Experts of a small language model.
Training: 284M tokens, 7900 steps.
Below are experts of layer 2 (counted from 0) of a mixture-of-experts language model. Rows are named router (the router's row for the expert), up (a neuron's input weights, with its number) and show model dimensions 80-159. Each number is 128 + 24 x the weight over its row's rms, rounded and kept within 0 to 255. Numbers have three digits each.
After each expert's rows: "gets" lists some tokens that make up at least twice as much of what it gets as of all text. This comes from a sample of Wikipedia text that the model never trained on. Tokens count by the router's weight.

# expert 11
router:116084158123087103137156148122113159138162115096139147107120134154126102114106138109145142159112122150147093163102117110139147070149140117125152137133124102145136100104159121156142160105148125145131106118140147118141108183120142212122112120
up11:107135126168109141124129084143175119142164089130120103126120133156139133130112080141097144117137137130144127090101095119122116162157123096137118117165142080069108093109134098159104090112132133106125158149124123124122158171145140123128120119
up12:151138154135140112113106115117147135097116106154099140166100125161106124109109100152103124136137103098101112107127086110136137109099092123160165101133111102111133122121079125082122114102125111140128143116132125096125123141115112091172143094
up13:146143130126157118106126068123121130104129115169123144136139118118155153076144112169117146121094118132114129151105141082151123130116102092111130123117119143132122123106186121190114138129123103095124123122122157178162089079124114128149109136
up14:068157109139126129154125159112140162140149100104167125161138114124144126162157082122153109114142122094120111122133120092163069120108100065142117111139113110112108167104128117112080134147142098120099115121168134089112132168127116075070109144
up15:137133142126092123119132133111161176107129099146115154115078060125094116115097133166131142110101130112157121129111137126105146133118122126144099150152149154104150172124150143192113149092121109117114145091100129121158104108169139140167107100
gets: ")", " of", " of the", "a", "o", "e"

# expert 5
router:117086144125094121143162165116150140127198100101128146115142130163120117146114099111149149147120138143129076134130095143140148097136109107103145132148111087157116107121158086135127139130158125149122093109114159127140111192127110174135132150
up11:179132164144163120147114109137129118140118137129153082111119101116125132161167087153122153139123109075110114148142090140113121117118119128157079098149119137154148082125125134134137132137103174146110121146140117099175093116123111156115112123
up12:090153112107129151162140124135113138163165165125150122099122110151110141147124078136138151131144140129093122107151124130138109105111142174153176127149151131098160168166123079126137113099168130137127094146117146084123130140090121112121112099
up13:109130153150137123148148117094136161140115169125146105124104160100129135125158134131105112183138080124091161095100144095124141151112113103122118148134101131086149072176136134086111113108065116117140120121124172119109138136153116114094110096
up14:128195080108125113123084125137142150139126162129118112116156166107096112137144172129140112082133111143138140145103140144156118145102145147136118133098094119122109158116123155148111122096110136139145059138109133170129127145140084098128091108
up15:159124134132135153138131145092123142129141129165132046071121136122152149147138114106094176128159125137134132118108139110120124095115111132138158135192106118140141094115142094065120122136084125103178121160096123147147130157142166071131090132
gets: "2", "1", " F", "th", "ly", " W"

# expert 3
router:127112154109083106143162154113127162106217089108142131121145136152133103147135115118154123150100153151172072180129094120114137100144133119113134154132103123162113104132160085155130120137146126162120074108125150140118126195093133177122121129
up11:136109136092131134119066106126149125103107103156119120132111148116132160148140167112109092136128140105165093156149134129115145131143142174136145107144124173110164125104064074138147139127112165158125120109141104124108146094112095131140132129
up12:111131154107170109105148112125144105132112205141133117091094185132147142135114175145144145115114162104130166149135107178114078130088132114144135116173135169139161189112123127137120107164115135151142088123134140115091127187117136157105106139
up13:143081149121116146165126108102156159081090170118137130134135107141172112123121097157160140156122078084137120081134067123110096124110125133133143151165166114111131157124134114151116124121154103112116106123113118118166160117147144175152136147
up14:136149121159114125151141136091135097127138127138146124140099155112127129154167134128172121128122101069123108139160107129111124133085131111149143105166132134086098162135128145119144118146158098142105133080153078116154110124107112111124133103
up15:132177132155122168122139138155133118094091113099133127085112136097106126151149074083118111189142170148122116122123128142130116101147092163116092164128122156093086136109104137100113119116109097136134145083128159131150150117082133125148175122
gets: ".", " | ", ",", " and", " of", " the"

# expert 15
router:129105152123115111122141138121146137107198119105129146131125130185109112152122134112142138156118137126136082172097088108144159102132125134108134162130108119141137101115154100146138144130159126147107079121114137134132121176123115186110130143
up11:155133129124092124129132075125105146136130105130112125120095104160121144127130107160130118142101145094139154134107100151132128154142147121139073118096088127128164116107120124136127133080127126108080119103152130109115141091163115100124138154
up12:151104107103150120132147105130109091094133111107101124128145106134156103154143147152140151129111133154105177156120103151112089147107120076131162149070094129142129157130101155162138145095110126131131146161098125128143147131185065118162115113
up13:116151126113134070135129092132141120104125130130071123096163191155141147129183115093161099126123134119145196133152152155132114142123105115131121146155109141105157125160148108118143113190093144119105146118118086144108154143136100124142110124
up14:113157145112145121136097125149120170125118133098092165165135100153111143147120110137100105045104144114109115104136132136109141137090104119128104153141113161159147183095172148164121143158116112098084128093117132154148118107137164123107109127
up15:112110127146145104163155072119092144128094135146102147127067107150138105118105146144141134149099135151121123139156130105153137113129162122165143106108131156152124112118135135139167065160096154101097154115172119125167120108107129142126094161
gets: ".", ":", " ", "1", "al", " in the"

# expert 6
router:118110157132072092140141153111129153117200115111143142119122150175111114126132135122149159155113113147134080168119078104146147100139129130095146159144110111143110099124122099160119152128149098158133110126118140120135116187112136186122130143
up11:118114072156186137131113110081133154092113125137172114151118107116140125100133079113118119130126120129110124152131166104060092141163108115131136084126133104080141121178164106156153118120122102087137120093132141164153093089120130145151124119
up12:108127121137082106157089151103099135128141112160123147154111133127125144113122138123130090085164113127135186102118086128144096108167131161150090128130111162130113144135111131142089097134153109126095126161124107109137164181137170103099082145
up13:125136137149110119137169100099146111092114142156125143126120093114115084144125106108125090121127139161100099133121117088084102096159104101118156091159111138087104115079124151112122139106104128129129132131104146117130168126132130090157155104
up14:152119123122175151104114128089139138113156100118147177110122093152140144131183171125180113136098134116113149132134097117163135135163114172116105118117104149121140118136085134099135158152083068108140116163154122090117102135133161123129119122
up15:079169145133090148125145144120080145114121128147120139127109120147094115124140129134118150115099122153114131127111151116111090161086139155147144072129111164173122138100111114072094140117129120133109150117183088161071131105122120095195129135
gets: " |", "-", "–", "e", "al", "es"

# expert 8
router:103105146115076119137145142119141136122188114097137129135133135181129118125110135118143143147125126126128064201109107122138137078137137131105141135144120111152126101124161075148115143141143121153131109107111141124136126175117135204116113125
up11:103108164106087112124112104071116139115133147142115085143103132122132128146120162093120169106112109123107123154130164099137151125103090122142107157129132148123126161091126146106161113099119163093110131099118105147091127118085099117158099142
up12:171132145106147077174126129103121104119155169144139139135103147112148132166148132105115111074089193128162098137131143187124160142116154158132088137131128097126115132151108125129085099171129058155108149186107164109141121150112113123127163102
up13:168145144144152135123132136138154092126136116139148128107093124158115117088122150090091120121165116138150161110148161103131167126121148130119198131127127156133169159147101121140088101097129133099081095144144116126141117142120144121138155127
up14:150134153118121113128083140180126171098114096133110147116121117122099144143177141127141103135165134126109142147145118154127114118130154121122103076164147120128115143077090165113114150134123116124153184172118147090126110095129100127144170139
up15:138126134109161174155088150144112159111092144137144135100101130120140139132130131146146155069120091139115103068101138155128114173125096131115111115089094123134108175138107159141145158154117127172111178130130128139165075095121097094134129114
gets: "s", " S", "-", "r", "t", "is"

# expert 4
router:105091176108096104134140159108147145098198111101115130141125137203109103145121128120134149157117117149134087170117094119125135093139111114117129148156100112163121095096149100141124137149133126165140119122116144127142123167095125212113115154
up11:137117137125153119158135134127142150115102172168131074132101101080143154097141118111104151102093104093146120133102144134136167132128094122149126150132160109153126132147167132084139087134126125140128152107118107128147131095145101141131136136
up12:115104120117146116132144154080181132148134087100117131142122139130100179128150137116101149114113113117124117135142116107123154163186128187114120101113178150107101115115090121116097149139111145089155089137136122123126128105124155115139101105
up13:163102142107144095161148135057107137109164122091125109138113136138115193109146124174110134145117138144114125132076113131133085143086160177105138114130090123166175139080065133114126137126149109111150113120144106154125124100154124104136142124
up14:134084094096132122116114079107148134123142127118082151136105122084147114078170101118128119113104100111122149111163161154114122134125123118121167132138137149099155137142133125145124148050092114135127135166129125150135117186133103130126135129
up15:085138109123107113138108119116140132149111123120121147125089090151208143157137164113123108099165139169139151122155101110137125124130116119114135131172095142128098166117081062121125149115132110106130118138142120153149122118148155093124165118
gets: " |", " (", "er", "6", "an", " B"

# expert 0
router:132139153102098127129141149164150152116166127133124116145125126140131140154074119113137127162146144110118084191112120123068133059141153105135105142121112129151144117100165101140092139160123164123155108099109137145124117128089139168095133103
up11:141090136119120168085129129063110131094098138140089128154121104128124112130131117153133137138136164150137126159120169099130132125136183200123138095105144098127085085139130097141136130148141146123102124103147164127156159151183142168117122116
up12:132106131091105095097131127136118067082117119169119120115132124161145094111121145084143135105097172137161139166121155129130105145115131129120152142112172168131080101107100109122096136128177140166120072143096117136102123124150138070164108142
up13:129139149124156121156155112085128102134098159110135106099108194130138113161124131077128142123171153153127139085145156162116125123126184089138094115123134125141123143116086137158122128154122113118116141145150147111095123147152113131103160130
up14:121122132145146132104103130051129136168114085159132124111124093101106132129154126110130140108156154108123135151100165108157123128129172093106140165135179120135148154137152157127132079114119152109137105111157151110129134131162120105145127117
up15:145167153159139098127124080097133123146161138159143127125143124099111102098121127155144135151129119137118183163128115145142125083134169152136096118139120118116137126150087168135102101116114131118108105116162164149160150127137182129117128114
gets: "\n\n", ".", " in", "==", "===", "/"

# expert 13
router:125077151125100123123130145116107143119200104130146156106146128157108121133127151128127142140107119138140088156112106140145137113153126117117155115130110088123153098103132113153153162122159099158146075121118127104126131168104171194145102127
up11:137098087117140167166126131114140149155180140175111131125149121146144127090114149139168118100093122158128131143114122121120098161146122136148136124104126163125111128133097076132115091128132144089141095141134098112156132149125100119184128126
up12:082112126111164156148137155132102133147135144144178127146143151119118093098127156161092115137135134122095122079095113141123149096123138126147127124087107145144123142099084118142108092106154113115136146137151182127183109101144133121149088089
up13:141124149123141147149157144134138139123132117129143100184139171119141142086156097139128103136121129127130172072155123155129124123141153096107141085124132143151112111103102128081133113149129149130147144093117185080135162103128138149124105101
up14:100106122099097144126098148144141146126113068111107139135090147169157096123122111181114129149112160115122116128137159119160123127123097141141093097131125143106138121132119119083125157115114160101122088138153150111110135115139137148179122104
up15:151116088133067107075138159104134081116115130120140128111110151141144091109135150149104154151088122132131133151102146177141137140147136114138122154161135096102170123111116145115147113100134129159108146127132135110161143118090185145150117111
gets: "1", " | ", "2", ", ", "; ", "3"

# expert 12
router:113077138131134118142139178108130130123166110104132158113131128153121077144128098124153172151114109154163123126145070105142179100108103123056147156137125111128121126133119111146167138116190128151111086135116138137124116192120135151115129152
up11:142118103114158145141152163093142171104141162124060101103124093132099101104142129110147110147138135117132093098130169086132128109164104138107125145105115158125113156081106119104105090113112119141100115126097133137132149138131107167125111134
up12:114139144103122129151111078128130135126123129111156117103134127058141146123157153090100087119108082124127134164137112101147144154122153155077192116145140149094088105124115106144131086144125133132039123134157173118110123148103159126152166121
up13:104142104134165183170155091101122127138137096145148089088140127142152152081172140116097128074127127143146136118164157125117148134114120115173160128121125113074097114131149115090113099106128071114117136168127120107074095193115119093163106133
up14:118105123144154103104208104129129086142064114137144090127128112143087117107124090129152160104091128159096178131159145116141149129154139168105137133127157151107122130138167137132120113107130135165127086175138126153137140130156107089118135082
up15:092171123130075101102119110109117108139163067171133117156139128105120083131121118132147130157097146136146146154088116157176152173092111130139161086115118196089140123137099154130105095148091124152112139095152108110185151149135138108148142146
gets: "\n", "2", ")", "| ", " (", "o"

# expert 14
router:126119163118097114129163137124131129112215105111157138124127144166105105144117150129144137146110119119122085169116088113136144091145118126114141132142110100163099104118150086137132141138148110153130079125118150114125122202123108172130111136
up11:152138154109149129123160120111166133100123128149130144133136148118145152109147128188158128137146099143117152102100111135134141149152101078146112135146137104119108137130161137141142115132166137100092125103107072119123134080165123133129134116
up12:103169086120159117147104149146158170137110124103083147114160097079157104156140160141085129114129116164148127133139131115135160155147117115121121115131141118123127123119122132152143122141105111128113168096120131144162129070105075124123104138
up13:159131144109112102101132137116171106130109061160137153122127109119115142104115103099097174148167148121119083168131130164117121143121110110185143124149110136167118166129117110169104108136078149143131105149107120152115117138095112095164117104
up14:132158106134157143120141114107129124131137153124154160102163133098135131138150144125126126090118079120151165155155156157138148117108158097143095120140121095110166089145157172138172130132087144124114127110095095106146111090162122131096095110
up15:151158134094118117098145121133086171109103110145154117142115110139170143141118152111115145091109107096131128078130136142128134145131131092142131096127113122095153102112148094145140132143127113148147125114116100071126102124129090129125107126
gets: "ing", "ed", "'s", "y", "ar", "5"

# expert 1
router:104114161129085123142153153113157145119148107112137143133128113187106093117101146112146140139114140133142085125124101074126147070135136111108141125134115106146117106108135085142130138128177127175108115115115135121135131159129115198137122139
up11:130091120088107158127128125130109093119147133142087114105124123174175155150104136143145125107146104087137171127157108138118135125128130121119090134111154125109166129104120138120145147154105122095111079158112113114103107097136132150146075157
up12:121161131120144161154143147160132102147125125094106151148137150145119098134158113136137115107137127120169162143142160093117108159151100078133146179137113166129143112142136139123101097118169094127100120129148171173092101136126106138126092128
up13:134100159140158138107108109057157100101140150089132135128133154106109123130163111159113106140123153170130150130084110070116114093142155123146135120145159140117123128116116110110093114154125172136124103145124117093167125124155166130121128150
up14:119118144120106162157123141091085125119127105118148154176126118127185141137144157167079162091144147105107172090083162120088127160141112102163121101092136119117136133100082117127146152092151141057137144138160127172164134106126139137157132118
up15:135118113168145118133169094132136147124126089091139131140160085134144132132132109138158079116131134115106086168134150097150101132150121055136135079115127131143078093119104156125138117155112125145154112150109129107161162154159135134120192127
gets: " and", "ing", " to", " was", " for", ", and"